Weights of a small mixture-of-experts language model, trained from scratch on English Wikipedia: 20 layers, 112 squared ReLU neurons an expert.
Below are experts of layer 5 (counted from 0) of a mixture-of-experts language model. Rows are named router (the router's row for the expert), down (a neuron's output weights, with its number) and show model dimensions 256-383. Each number is 500 + 25 x the weight over its row's rms, rounded and kept within 0 to 999. Numbers have three digits each.
Before each expert's rows: "comes before" lists some tokens at least twice as common just after its tokens as in all text. This comes from a sample of Wikipedia text that the model never trained on. Tokens count by the router's weight.

# expert 10
comes before: "|", "=", "-", "\n", "\n\n", "  "
router:488508500491507524477503476489498456514545548474492465497490504493496516489473403522550450501503507510483506509487541496497517497519457521479493502531469465525505506503532502494509490492528514504562479505477489496527516520546466503497527527522534469542477507511543494493496461504472518526472503522503502522496500511509495506481488481458484530510519505523473502547528511481499532500494
down0:486475503494469557500510508517491529530468488483555482522483449525508517487471498492502492499478519490449537515484494524521508493497504498485446492470471477477512479534516479499503473486525455439498533502532501553482471542505536475513521490517518517489520469481510449491460498526484522512489503480491514504513507521518482509475502522518536519476499500488507520467551506489508501456492
down1:507515516490486453499448549501492497517492472524491478520490480451515533471510546507478539520508509449493436506503515485484519531469488514485527532454503497493483459529482475466523517519471482473493531504501563520524539528488492494475509501523471502462519494573532540476517538542502496517501505500462493501517482487562503501504478480489500474538494455516502475499482526500522508471448
down2:506488466468470561518534545504493492498534477470525472537480507494486506495490471526518484530502484512504524496492477511477499498469482521536527525582520517505518521496505484502512466501506489540480518493539497483453454478470496490488470516514497489503492468515524482503500504480552526511513465498517505515496479497452527534471495532494444547538472492486496507448461495515464479522484
down3:507488527478543487508499499518524523477520557487483523510519526476478483501518521529469501509492491480495492495468478525487522482495409504537466511520461543485450474491493471462477457519532514477523508503515511507517447500469512464494516466493503538511552529440479431502492515466521518511468476491474525508487476533450494497520484475524479487501518492474517493486533523508494507514478
down4:486466520511501514514517554500517487495530514491497476522479457521518465493478521488520504483497463482530552443517526469512486499503505501524549535477494522519486520544520467540512571520496481478455474494544514493489498468474497465529485506493481514474520533534481487501494508485491487520484509488508514499492531485501464523506485479505460499509534473457556496463476500503501521510499
down5:496494493454504470521520505462546516552519491482537523521508538547521480461479495472492542442524473494482541517477450526499471523542519475467495512474538503531502441492514512496479513487494477524478524514527533505518512489493508475479541500532469493526488480507472497472530509539498521511453534498495502489529488536474495469511488542459503503469482470464531475499490534492488515510491
down6:500530497517504517456507520514485534531481505515547506475502509528490543529519514459551496512526514539494501533484475501532539508493481507518458467490514524486519531493486501489533513494496492489500541559504480503520494492488469457572501475463506533508456518515527538526538511504493504511494516506508526485471465534561531511479450467507517536474533498544549494505505485556493478476509
down7:522490481502508508498473500520555566540487499486478492487524433547485474541464512497472528524489482503490481514515510525469537519498487478521551522485439504502503469513467485529478477519506510536507508464524483473543530481499469511500496519467493469491508512518482524526514462509538515516526450468469443491512516521510519472462530518508480490485451536462520458484536520476489537495519
down8:562475488507551456515513480485520488465459509497473497488471483458514507478514507511483469494511482503514486521493491485506490466516549495488504485465503514526471503508450483458513505460510503475487530465529449560470465485512514523489492530500499461506539513501489468557554489502536497527479482472465521481513461540511495467515506503527491500460472492496478526486480521531463479516483
down9:495531540488493461548491529496503485474468508520527557515486494547516486554480526502505484502494500532535464474468516491543510497443512529430481470496510507464508468508457455504565509496534491460489513522480534519484483456505505496532520492526497533513494542454466505492519484479539533498539478514476531487470479521516479482479477444488480513490543502524495461462455546460525515480476
down10:547510511462488518506514509530543486505485521548493509511517495509459497507436529479479499469504477485490471503537509554540539506533475443475517494472487485522557490529505497502477516521499504515547506530507509496514487495489499529532483493486504529475548513489508511457537544487471474535533454511529523504500467511473521483519457506488526516530523509504491477539508460565458534465514
down11:489448501510496484491527510471493515530500469513532460493468476470513529515457467497479508553522500513493498532494516489493499500501508497483487517479476503507529506451504496508518527513470490459507551446505509502534511505450483450549472488498458492527536501507491523505467531545457554549506521470518517449494552509500523537523499537486502491532448530471516497451501487480516492468529
down12:503493523525458489535494495516488536517482501485498502515478540529516496501530521489542545541441469491468532505535521530501469503461472490496535487519484534508507501518538501534484465475493495500532509451533529485501500511468505541505487490481502490472526465494488478509530458481507463509475522470507521497474493481511501489492494515486453526484524517499463495487507513580502516487509
down13:462484515483512495482514493498479519479528475495524527485523519440491481498474506519543501516459515498490508481521464499537510520519503454484530478505518517497478492501497511489472512504479484511490491485457478501503481520500451518552501508512470523536508490446499524510517490479543515485516512499482487527545516484526493535466455465461482536495522527528555502475460471487494532473508
down14:482509496505475453492511500495488528479497508437501509477482475470452488520476476503508517493445504437455487536453483504542497490491499508536512483488475505502499493513492539543484528543487544500489513477488477524498499548515466529550444505474486511487508472520565514533569508487509503533513493477477537502473496468519492500488487541554509495493479505497577523509454510507538503466500
down15:504527460470477493517493537503504520510515468488457540547509472451492459490479513473486497460476502453510500556516458480519480539497475515520527534487526448534516515509508495480457479506490515510474519515493565508468465528452533504537483496508491477529519520504486505485494489489466507514495523553514522547455480494495501514536454503499506495448488496474489474472493491521520546492499
down16:501481496493479529505503524492481474534489523529514491493487523492496512514490460479500494489534510483499498532499458515475548516485489493497508489510520499530475538536439495493455500569544494506536538497477469507477511503494506521533495530493549513502498499444488522467492480504548469505546472497531474484514505491479494459499511485491538501452487519520509460536534482492528539521486
down17:519484508496478506500504525491480501492500501493461495492494481486487485496544480490503483505512507464491494468510471450495476506463519490500480488504484545479520541531536515540509499508466516517461494513522475513478537500500476488517466488515493462470461465511495465495587527461489524523454532469513488543470504459524455431506535480499485483539483452479504538481513531476474475496557
down18:481480493465501491511465491497511482465513513478527530493423511520520492509485510549500540462540543507550498518520469466508486511502496489533546514481519581458516504464521459511505468530486484514540527493527487522480495487509508500511466530501518516530541521497527492469520496543472524488513473520515499481537518502498472500487492482516491503517486492523574493482485545512485475550541
down19:502501473486491511513491537496493484522500521464534527448469505477550456513464507492502544489505482497502492471476479492505496476521542506491467455477480438492591505498489507475485490522458549496499456538496497491508494521482461496520492511479516491521501543525496520485537527477487502488507506469528550496481522462499498503512488510523487503526495549474496462492485525516490500505472
down20:495536493496511499485482513469507498493525488514541498541440475476489555465465528495524493539538457493459492500487490498543518482484514513450488506505465502509468510481510461480495499519476495473489475514485506476495518506509500524495443525508511511497451471476472523467528508496499485454549510474528476506504479494486480512506554525495498514509505483500503545506502517464512504456528
down21:528500490456496496477509594517456493489450492504502499476468489508499453526486480460459515498521504496521474501520552402522515456496565506464487501482527511570509536473484543502482486478464503459497511487495460521457484555505529495499498494545524488497508506523502517487554486487490478542507505507496528454511496526474524528494507462444506527447519500496435504530489512439450465519532
down22:491420486460469486519450501502490529520453501533514475497449521503531493497527494474514526528517500482548486482526489500478510468524491468491483425524503494494502533540494501444438489442529499484487489523481506484500532490530469485499480496482498529476457544483483477503500478487513533528564497483526512480502497471504539543478506510506496478498466469527517546493491506528485547509505
down23:492508524526524499485486531485493483563527491556489476553499476480428523533476487462486494531487500511512499507506524502496489502536527461509503494507555490515500493520456514517479510524530480482466488467488482537510530536503495469509501475477512496502507483517466466455517489497553503512519467484523476508475490525522464526512501500510442512471475542522481490531503540485519536496503
down24:538493480506490530485535505509512553501514519547469506532523499487503504498499495512468487538474422471507507532500515497484512509481496458447505523493519477487462485502471526506535515498507509508505490506468523493476518499537480502497524475514546507515466534478516469508468486507536491483477461514499482482515496536504534483458507533530480504501462505502477470463454503497476508532492
down25:482512443488483518520532481448500526501487469476482507505501542478474495497484467472481497524530451530473517477478547462543508473496520467466500479487492454503509479531470487537457523475497509550492470486526505492516528511528469493510509528511521515497470517468538533482500522505530510493506524544483535501513521497490471481503489494524534515530479482530515482507486506535496517518527
down26:522489464479485490515491531505498520488468494498533508518493511473492501535491495491523478491519531476486503488481490511492547520495537491491463459490468531495509477515506517550488529500474524466528516542468500502538490496475507500506512522491537525530525514500511521501496474517495475512493528476477501511480527497538519573499487490515513484496558448553484492492542518520490502457493
down27:547488528479518497520489504517519538497506489537519534505507511498499503544486533459482480497509541530438450491460545533525499506512467478483490489464518499498489479467500478512496533529492461468520489486532488494530477523500532465463501497517538533532496503487477518483504503527484490512520498476500500487515483419497503513511528471508536544497492538523518491538508495494462513542517
down28:521535459537507490503499519526482492515539521490462468503501531499517510513441506504497513491475501530504543504493504482487515517539526511465486483509522520509577500496507520535553503488515493528529464442459490513524474502521524491494472500463482478508483540490495508465483502472520498528486530475487495530496513528501477505501470530534524494484515495541537523533436468491543509495540
down29:492496526504516480470496536503520554508470518504470514478540460482505511467523535499507519502455461549530514511509515461463456536516475485526470470528486548475523497519488467537518539526498454530479525461548540533538538540508491435489494462476493509476528513460506448498492541501507505502473473488510493503506493504464492534486521511497502483475504478447520490447517525495509506494480
down30:518510485497508518494517514520565521486486501551507568543508483521475485493518556471443524525494529500527514498473505512464571482513463517519513491515470488482462492479483486473464510493503481511459472505532505506499497502502516527485509472491463472503556503460496519480482513530501513505511490493485488502479495462562473537503514510515511532531516422518519466515465511532464477475482
down31:513478512457483492525501500566468514496487524520506499487488545470478479521485524519550490457513539476518526472535515479521509521526526518438515517459493568496473511482452494501469509497490478488461513508481488479508503508519499511500538524496492485493458530540526505539534546535537487503469477486495544507529516459526497530470480524530486466479488455501491519553495502488536528508514
down32:485442493534533505506496520560491491521466520509507496527481490486494486487485499505474488482472517517497530488502489547531543514480539519496494501470502513482514510473482489496473511498520499502469522489497518506524483547433547512487509526513494512477491490482500495472454518526483495550491446527480512498476468533514498484477539511499504551506492512502486461522478567467494474512532
down33:507490533499499470532518514491500500483492495485514496511482525502493484506464497485504482475483520522499522527540502497523451455480458480506460497483490520443505517526485471523489438459490412471475483474500508484527455502510502485504501469461489488492522482488509472483500502511495515501464489480554490448519514514509533492479497525508486500527515528477480492512492491493492467509490
down34:504524495525499514523508472509520504536481492486512521472485528530483518489515479490517454473540505445525463502502475503490450495509511507496524501498510513572503480475497488493491534461470515475445525487523508508500523502467482483515472535508483529452509472506473540544512495461489472504536486485519509483473509462492493524490489466489568546485525472529498487541481493494462484490471

# expert 2
comes before: " |", "–", ";", ")", "%", "0"
router:499505495520468491519511482508496538513546462536497541508499498502529491473503465544536508444462503515503502516532516460501482504545469475532514504525527507509481471496523498443501481502516551507504526480471488486509480500517493467456513519496485488492488500511430503454463527511514465489500552547506527522558488525503514516505505481444490469532546493500480491544499484497456495519504
down0:515484471485530488507528503488516469510495516531551519496511525482451507486482477449499475502527567482512486530511493521498476474516536534482519472471481512518525510479491478509536529491476493501469482514512502498523466496487479482530494520486481483507506497519556494517487518497496493507472523534538497445449526467484499489527503482450520478504497471549491489524520494478476470565516
down1:510514465511505481531502491480467532451476489493497478495500493463499507476537481503500510534566470509476494476470450491505529501519517491477513465489507487511449536552518532520507485518496521479533467484498512526514501495513492495478504473494465521492540520555473555480508488491511480522510469518503496513482445497484481505488527510530491517485488505498530533500482502555485507494486
down2:478510518501517505523552496475460484504462517490493500515555472461536503470547508489491527506531523531541496511471493529491513485520522550478451445493470569499520416536503513511522522471477499472493450452567521487460540499505477512491516510462526533512495520500511515484505499499496488491498482475507509480496519473473494549520492500440520496474534518491495509534498486512508535500533
down3:483485478447495505522489487518463495488470517483557490502509455470541459485504540517456533494507472471493520461506521514508537539518526467519489525482517460529474492468496514525530483499490488458546526464514507487529533469461474470533511455494449520479519499459509512517497500522524547472476512512493477445494484509511474522507497451512476489499507460516492500494463477510475482480470
down4:522536466478486531529483524495525574520497496526540488495490501566525534489493487509435517482464472483501532494482495534525535477483495493490464481489512487576494500515523481480535459499473467485533551499510460526526464515495528491512487526530500534467505504538527487487496492487527500493510527517496524455490508489472509496512509506526559480550465443519513528488466515496509479522492
down5:495541471481573491479510506539436520536482492508573563520475523481478482505479515550469479523513466517516464493455506486509483486502522492513488488496513521548495513491501501485462493501493424489468511545515486497489522449479498519506498462480469548506478531495468531505467514538452473486508506477482472514526482503527461478483473526467543550487516512517486501520512510544511524477528
down6:520517501469509524523511498532475503508501508512527505503547470537474502497508473501514520505501521522491485491535479474528497513524495473527458507565470489537487506467467508474483535482472476489519510510509482432502511466471535504488494501497504497491515497555486498530502529512464536505502495495532535449488549530523519473463529486477487524497511539469498482559507553497506515513480
down7:473505452442493514522516520494490510511511506541494491513507480514503507528463511519552542511527526527502483470527495484480489483511522518491495529536488557532509516502518450485468514521516516480510541492513506472489522516476503493541493496497481507456528488479506530519533532500502508503458502479480511515476504477511482487459493506465509544512504481509529492503502444538470502534495
down8:507496518483499495459535544494495509468521514468465511495457491468548540494512520466500538540508517526491489484480501516466537502508447522482454480529516506474487510528477510487517495488461479501441523506475471473509494517483489489523475475514461515492549507492502510541517548524491451511509479508522502491480501489449523531524499537527499515492476476529484493471481489490497514468479
down9:516489506523448511495482492530490467497511546519499497457492462518545495479489458472474482515528508492507525541470525534472491464450523514524514500549508480482475522523526529509529500469523472545485546468495499498498498495544478513499510490474493499492502514516451521530512462504497500438515491498482535495537512534517518517542500469520503490515434495460539484477458493509476474518494
down10:542496507462522494504517499485508528507476524499489500471488502486468510471501506490468476489534485477488503495502509516508530488546540498537540507468482502532552497461495501525489501479510509506499568523438491498513464483496512510503528473505494460459478515546496456490539570518509509456477521443505478513493527512538482472530473525508555495543488537479503495513519528549545533523543
down11:506477495497500459498491558482501533501522464450528548480501473484443489510442541510531493477526519499446511473534484480452523480530523485518504481498491491501504529498478451504528529491494504513482449531488455514478487493478498543521485523500557546535514515460555499483524511522444487505502501498484502501508503501496463483538508487494544494526502519493493509517514501477492551505474
down12:511504474489493502522461507507497502518495515520471488526482510511507528512528521519523500520514468488484453529494509499534490509509516517524471513542458502513531514502501526556561522489461500483528502524499478478496473522498471500526494531484535520497539472520517534520489498483464500526512501551454456464458477522487508479512516487466567499481484531487548494519500475485538541483504
down13:487496464506519499556488546496532481527499513497554517466512506456507489471537570480513528512523554472486499528507538474509509514495528499492500470470492502489508514544513516527515487522506489475513494521511519533496540490506501484495502502483478474462453464560486499462540500514503507522513494495507474466506527506478467498520518576490508498508454464543464516496482506469515553531559
down14:473459454513486475502518500508503507513550506426468515529540513507468497514530496501523466488498485501499512484522478486550519501509451522507507491481452480508476484502515484463501489524513466488493503485536545505484529466496501500513511474513497481496488505497515486550544523464489475525481508467517468510505523471509504492511454510503501541493515534498552517551516494495507424504467
down15:495495461473475561489507468449511526470516499511485486494474516511471484516465507506476524501505512493441500493452500489516495519501493519492513543509469466521479512512508534507479536471530497478475549494499474519509520520499478470481502477501503533499496535495525518525480522493494458477463516498553539448489494502503537478461485538489531530471505452464527478525470487506502524500482
down16:458499509526475484502509532484483486499471491509463521511516487478526515515477552516510549491542482488432524516522485520449478480506511494551477530464514510555506487492522551506574497478490484505468543502489530523514534471547497507490509510488460488468488469527507507474500473505526493528487498469444519489500536444536496491505506495534494532517476524516546486499509504518506470512483
down17:503545469521513484450505444488495498478467508498516487524480522513468555502496487429506491492515473489487487482529500480496519505463546497443473476455517537475518484548473554490552521484499435494444456539521519536531478486462483537511521522500536495562478479512491524508484480519481476475507481510509502505469472495503508497464472526464524491552499500480511510497464490507470496495475
down18:462513526531450434538471534475497519524510509483544513482486506495532476475466533473516475470559521521513520460458490488512488486488509529480482539501526498506485487529510509492507458506506502461492489517510534521490519497504479513536480451549470475493459502507494513528517522488503500517511546504493455546497491495493449470506541485526479495498495493508475473510513491497472466462483
down19:517455528467493500494529493485490532451439491494494514512474527502471491511551465488500523509469538518511532505518564505496541477511481482541481488544539512498476546488498472495485511457507489441504527478475498524506542500471500508478495476516464495554502487482518540471522484515547483502506524512505489516505535521469494491494514508562465483524493527514448502494509514513515506481515
down20:510537498511449486482470532489472498499521483478527485477505498446505524466522514510484506504497502436479480441474515470520520496488498466488490524500511507462556505448474527485534517495480516533509518493482502450513471497497518517519488519520512514509479478529507491502553570457499506495489517453488484473446528508482492522505495496509514497504484474493571514509458464522532560493498
down21:484475495501509497498513565489481526488492490508533512535488493422472525514522491551553490549497488484511502499448478521475538533480501522507461471522505541488524480513489480487490541474488525504474472516478452519486549468472515506480472498502511489480524481491473505474531493473492500481542485519504516475531476502534472473436528521507485489461502509497494498535484496501482508475539
down22:474512479527498504477556530518512474477536495477524463559505533488487481475479475447527485497530533507503508475489474519547470528526532527470481531520527545508473469436462451511517460541474484515507516541490510514454503471521437503548471532539526507499499464489454522475490541483476525468468467527536485490567507513505492512486488511520500531488502524562532508467518519513487519463540
down23:535515517492498468481491500477504522512478524505477495483477516520502499495487478529539491533528487489508505462516492497478453530493497490524545487483480528486480518456526480520455455513523503507472477470512529528535510549512534502520476506517483504461484480495529497500509502461502569516457471478530522499505498508518476475474520533548496535467491512497430475489520568476448506485519
down24:470509494494489510520492516499525494478509535475504480461462528505503453532497513476487506521499516466518502517518505515478522464512485466477495472541535514507511536514504551526506504540474495493481523578450492509525505484504492516516480473495462487457552511455510508526527471516495501480501483439456446516515520465523544501518464500482505517478529496550482465468503518494491492504501
down25:529498497510488498508468516508475514488447489505508482460459512502453492491513515528546522486484516491504441471476493481518465490480491511505509504494477471506493518483484472474513483484462539499537474464520487527480485510517510459454496525550497501494474516482517502509496501522468482472479495446478478476521540522547485496506506517507572458485542500496481520514481511465500469502523
down26:504543505459490542482446568500475541543533457489532528473486492499528522548510496488471477499557522452499465476482511507482550497468470481541533477531502548494530474517485499489462507504530463498472508498484499540520497516465515520547491542480502531514517492515509514480536462496467518501473451504482531468494486513514508455503541528492458508555500512478516516517514491554515476522457
down27:506463522449503492514518480491518554483503480502481492500534512481533466494515482494496505476543511488486476534498482537481517511507508485497480490521520516514538472493484490464482464500470480492498474512537515522496553537473526476486413510539532506493535526479523528466519469525449548510483503457549519525536507524453523489498503517472544515491547463483527507480503553517494505475507
down28:490457541529495469516482509513506531460445525508478537488503546510500537525470494496507503537523518507524491509482490536469532503507480497553499476511450491498453477482473497512513484486483442474480539502483473510488512508532507513510549452540480497496476510471464506524474496502514525486504475491516491503542505493498474524513487514523539467498497509479465547511447473495504487490526
down29:538543491509485476478485499553544500477473489481506520515534509563482476500468461501488519472507511497518486514474479533455493529478530473462515494497514503497481493524485495504507502485481512529474511488532492480519497482459514516478490481473516461429499516508455516492481481525497462498482486522498489476503512483530520485530495501500475522478490497525540505494461506495484471495539
down30:503458486507521488519491517483493510497535484472494467517496505505494541544527532489512517541516524472544468528542544485519447506507511504516505499468508429515465459540515494487486496513489497527496528485486506522521508515497481513487492540475515497542509534477503496493477489474509504468500495565492489483452491507547500490475492477515483506501467482539471503492521552497501536448452
down31:528523488469478510558498505467486516494498503496445518475504508512461478468491523505544533554506523494519447511532544459519463480495453495446532505479505490515491498511494517490527515538493488499511536504502474513487468462501544453493470463470495521511496485517534514511502532522524539509474512469495486485469492484550556473500476511487522470508497516527523462498523546486460526498482
down32:459486516464476469501478510505522469521519493573520495485486553515528416491518491474483489484488510476535527452480511511484519484478506478515506515553524485497463530487478530490489502516521446449512476521470532510478548509502489517525472472504517517504502479496443510468475513497466498500512490529461521501509536534507497512493511483484532506485488497476451537516482516460505507512467
down33:512509470543496450558501562530515494456475495467547470512574476498473511468504517512507504471506539489506512536475526533491507477464527516492439496497564482458534483531482498501447517493536465550520535493468502501521495470530480504527533511500505522476567525535480509517460503490510470511467533491508468472487484483523485504505479509493541501503478502525520509493443514501516508495483
down34:468513508512505527494501458457506467470467474486502514531484505505448490535457475502449486560458474508442492482465515470501532488479504462490481498515512530477532521508487529482459537488492522462465464448501481507496505541495469528467517471500505477474497561511520510493531502553497462511511493530477529516516464536474496524523487521527504510487515471497550481470549473519527469464497

# expert 4
comes before: " the", " a", " The", "  ", " \"", " an"
router:501547534534508565492462487464465494477496509533485476504500447507537441518536503491498471494499488503514524534484555489527455494494479530522536490506536515473496528528502471479468530487500520541525464486491526485504521493517519472500474490503505460490486485539474470476451497485477520472492481531473526545508521504526505509543525493528508491488516519509474468550530496501488486479513
down0:504486489458548503539488520474513481520478548505504529502473505446432487512515476486496469474526446463478524475533502449490527473490498516473428500496484499510523499493494490512477466482485509482496437496497468528507525492496500503505494487558494510515513514496496510509514529506502494489516477464527475481557482461521498518494540507484482512491504476526516513465518517510483514475523
down1:489485475465518522448533558516492494452512462521511526477475482478490550509522521485501498485500482504498488488483499476499506502529531456461505504487509512504497462469521489430502552513482557500518538515532503475493507473499523494536493494497531517524481496484476520498533495506480487513498483552481511469481514526502487473486438520528534503469507455514537557498493568510523503503482
down2:505485467534519495530487512513542515498506460519531522470485533495537514503506494525506510432520511506483514526483500524526457519512484487500475470511511468506514483535478533542519537491509497509496520541498511499487476506492484504457521466504514499498512499431513516486511465467507507500490492489490508539474513504532504496512532528469515475528467492524518484513484543542477477475469
down3:496527499482507482519538545487489507527489524482480536522511469547521510507517504530472532551503493498523454481508455459498453504534489521525457477484475468461506493492532470510500488521488501476511500506502532468529467493498497518522495525480455520533497481482534500466520517545516471515462453494484521521483517539478514574502489485494511477460483509458562501520518494491492487475495
down4:481485537495550514535508510514502503500474508521503495493494488508459525502563489492517487508528466497503488514499496481543485456536492542483539487496509479511486479489495527521492468529510467507518505514513491507534515499472529478513521505461514509457511524502512498483482515565505460486512492510523489534504522470488486505469494495508471498513512463497465492534491494507493469548553
down5:469502472481495495505557489501514479496515475478488498474505517486518489510490487503476532487512462474460526479555478509537508519504486515506485461449490501531494476527477506508503507492440532456458524512475522473524517476511515481510498486473450506542519485467500499498540495500480496561507546508469474517495482495534498525524476530501471521503496523520485509499464490498492519492508
down6:516521512488505537541474483511515504472542513531532523493506516465453504506490512461452521492480480477497542501474521523535499510462520467534483468468492465508503504524469527547491541479464464509498490516503492531467498511496495530483498528518488524489520492496537457505482487517556489473548475529515462542494477469479480493519509492483490498481523536491467524520491524505492510510533
down7:509524463487497490461517467513493498463455472513514514518498495494485528520524480512470495508448501460484513493489518485506489475459515512514527499525519478449490474492496517469510516504441467523479512486502492549493536495490499514490486554517514505510513491505509511464486502474511451516496503528485482505530463464447520487488501521525575509521498492544489474494507512512501504499480
down8:524523478484487484509519513514528485513495452530486510478477510483492490491492497514483475463483457486502490479480515522530534487466496522525491546479512474461479502496530497505524498500467512486501491516516517459476486509538520458514505485522546496460510532487554486485488512477503483508469509501508487517494512474503490490479518454502537493489482525488515514506449517473505537490480
down9:514467528491507507543496477552489508504418501523479514446523507541537502508452506456448513506472537495534548487483475530502508498472494514511457500495529502470506528495443540516518496519459514473481480536513506526535501485532507521479497513521495514488546524482524533486473471522470516498500458447464470546492496527515507483456482488483527460511481544471502481493506522534506480500538
down10:482482505533469519436542492515505524489479504472527474469530488472488488499467522461463507474508512482503518496501493535537535512521496499491542503488504499501495455453511475500487527481549514481495528497493494501509519479526521458459510522499530519486474490507519500498497529477515530511514482510516471496506537486489470523496503507480502464522489536454537477525478492478481470534478
down11:482510497504465536467518480510489509488533497513490542505482497484482507509509504508541515520511528537520538493524495489520491522470450530478506464523499504460479517535497499488529503509471521494522491501489495516506449507482496496539462488492478510478504548478522501486501502474472570494545514512476527512491489467513461527478487504492497485453519487574498520541522495486506479492438
down12:510496488475481481497441479469550550473486483501485514504531466514467505501479525515500538533461483499497537493481506492541491513501478472497521507512518471486525507503502538539516551527523489514513521465450510477505458480489502508477464517513538486473507511444530479496486454525514505526484496498514509481478482469520511492478544473534513525439504494541493479447467471531478467520523
down13:522480524517498473542561519516494511516474516463497506506453513454494504472536472519497538516506478476518500505519444533459481469499484558487487473505500457489516463516463520483545537474475501488527541483517486534528472499497477506457518505482497494536529497491550487491476512493552492494506523508485525511500504524488493520486508464506480501454501505496522475509480492558494520550509
down14:485483529510529517502466501501512470550452490516444477473536492542475488521500506487518533479487505480475511504503526483505507488470510513541532493429496507490488523487457542511458513513439512501493449488529493507533481500465475530489516534514509517491502507526478501519512494478481514461455508477506477536561511521472542487490525523487514502501488455465510469504541508463489464505489
down15:530505490497490495543469499456506511498511467465523531499516514496516461511558492500465506512523527517511522525459492518501506535495516518499497458476541491479511540588470493503510496477500514507496510534515521476483515453507491481521450479473503493542487491507531512499527491510507462505510466499519534508472480499496536534522493472511490504483499497548516437537448517509515494494491
down16:496471465480499489497450450473510531540483530489483507494514461513504483538475450510517538521512518517465496506475529448481465527487457484518486474539488444508534518513501500531490517507488522502537534466490483509534484472441463517506515471504497463493436505458515530504510481525464529519478515522504501501501489486479464520508494496483493521490507517475507526473463506504522560498486
down17:493476502503480499500484513542469535456477471479510536518466524495452507487468522468492478496508507485480512498515499494466515507450483518489507496505502508505481487472476490496489518496534504506480512469529530495519484459508533475489477494505503519553486500519500522494490530502446515490461497511510504531506512449525497519477474481476565506514507553497466531513539525482500501529512
down18:524478469494494523471483505520494463508509431470500535527528507456480498523486466514524481485517524490519506492521481521529493486500450524517491534497503484481479535514534454515546490521498568538484552499505507488506520515528542505524449507564509514513495475493493488498535460505535500548518512478540471506489438512481448472470475536504530483535530515510519529493409487488493513554498
down19:466534492471513488533496505494515531454469498517483532521495503516489501469533532478490525513492524468504508469494504496523471477441490489482486510521493540556480504484516535482501514514500472570540512509489526465464471507475484533497580464481503505482513507482492465513512483536520500498525500478530505520516438560507477525547478525491522515502516468442472496476489506529488588547507
down20:488489501523483495477483519463464520447485469523511499525459492470459490525482523483496499479443541499483491490517475522462530503508506487485495504504501501489468495491451485492484482507507452498501504502492500549462478510450475464507461471533481515524521508491486514501488518478504477554456468523494460528500482487537475523491515485495500525459488497492491505481509508470494485486458
down21:488531457520505547509527596517446515558518488458497489469488479442512514513500521477492472564514482488500509488455509539480503457517513497509479471520457511545538516555509452507508531503482507486463501475522545512535536511484479506527500492446455495506521483445570517555489549472503529481512509451524483499536474461533519531542498480477523530481527542510479539468490461545474519450546
down22:474474496523510502447500521531491477512476483513492474532525509522455521481484498561474487510464502499522516503499506511470549496501496494448530455526541487515501474533513480528510508505501485499543492570509509471534531507490494501505471520518492510551515515479482491517508491523502532538449570521537476522487503511506535479509521528539442508473476515494516502488493479505513505514525
down23:526484425493482461492490525514499500464482489480533513460479482528484526481490469505499519525502560530522558482490494521492473477464514498479533462458477530538522480497496480503522507515497475499463516522478490531485510481527488473545491493499512473491473526452461511486526495479550477509568500503508527532507481496504549496504490542498527521526506470453500464465480493495491491490508
down24:449505488521524459502510478530538479531484536486533485504508517546476524497487491502500490497544507494501535496503466517550532477493482521525494491495530497488444537536453485511492453510485525466498514476523507513497525525518462546483513487462512493492450486503493457556497512471527520537477536501486531518508509507509516504482499502523512496507461459463447470478520511555492473484516
down25:494486469466469447506487501476514544484489520499473497500475490515478480501493540474467557492495553489517507542501496545486493468480496465513486482549489504481519488458498504554507551495442454452492512464493520538503465488454471521519547485527499545512515495474508500515531470501469535514505503479509534495477501526511480457522497475507460525513517510489489495529484509521539495508499
down26:509506547494496523494457513484493476522485526494533547487484507526472507523488547485522478455527495494482469468480441502504521490506509486464485549530497502525509541537464528481482505510472472519519449487532509537482513519467474455492518486504506522454460495480547509492575481530523441534509477523502501513452469485482495543501505428495520506499506471497483527479538527494493507530493
down27:456491479523513506437524507522549558496523473504485508481494520486498511522470493465492485480457500473533506521508503522520510473475542531495480512468533473485525464461497551516504501483466547512561462503517515510510492498531510525493522483491506511491512526480496558513469485495472520536472508514486475497518512487434511497486480508518488497492520498498488472566504514510500493477516
down28:514489502492492524477487500506467468493498546471503536545502490475502494479510538506499516491461480513449547488485525484537544512488493471495492484479511472486501451500500489542453503518473545496526527477441551501538541474505474505523480497480500496487519466522544473512462537521482521511487489516493519514507474486500527520478524496531504497507499440535485507492451500489472486506506
down29:472507493516504540521476500505462484480474507436542513488541506492483520471523493504532532477498485520541519504515526488514495501517497523461531499522506480523467503471509514519458495484486528514488515459512513538534510480474527517519474510495505534521523486505500557520475502536516473509513472479518478555473469493505480511468477478465455505502466520501497451494513521537457553465470
down30:503509515500522496517539459509501540474530530514500500518502491498458516487535468457486495491526468480505490444518524508459486507495517493470493492444507504468528490503495492510541473472510510501515501459486498482539487499463487535491505539541496478493540507496469486504504471498496485451492513532502452484479517541489518486540519513499511510515493484466533506507481520484507506523529
down31:480472496465529572491491518502478539523476511489492491493452505449465478516496482469543516502486448468464501477481472525544486475492481458532507522479510474535527490528463541485492512553468512521469501521502491502484514429507493459484537532504550514490510558457529518512493495461510522439517483483493532460479528524493479510476502516470534513530496520493542552524494482470504477486498
down32:508483506516538481468537477471540514525533521504520507462509474526502522518460510467504506513468469467515488458451539509502477526518487524510479497497510527507518491511489448502510559484529539478534538511543528484527496485510492507508486538551495458552550488532497499475529489464548546487504484486518492513497450525502497518507468483497524506472540539475511465465487503481510538475505
down33:509493531498472473489494455509513522543465498495475507467502505493513518510504532505502567544538486487468505472502498527502555516527507514486482512492537466505513543540491507513515541495470535497511484464494534507489514455515469501512525500506513479492541499519504496488507498494514535480479497512545512576502478488508556520529516486495451497504509442491502460522449500494487509478506
down34:535471528481484467526488524470545484528515536466494506542491462499513491514472466533518516510512533500521510469425472472540517499475498481552471494502513478466488502536506523556491509525523488486494506457497526462510535481471509503490495484502518507489542536449494469460516481499517491505486499464528515513513448510509539460472487486554448531467502485498505527514459493509480523509509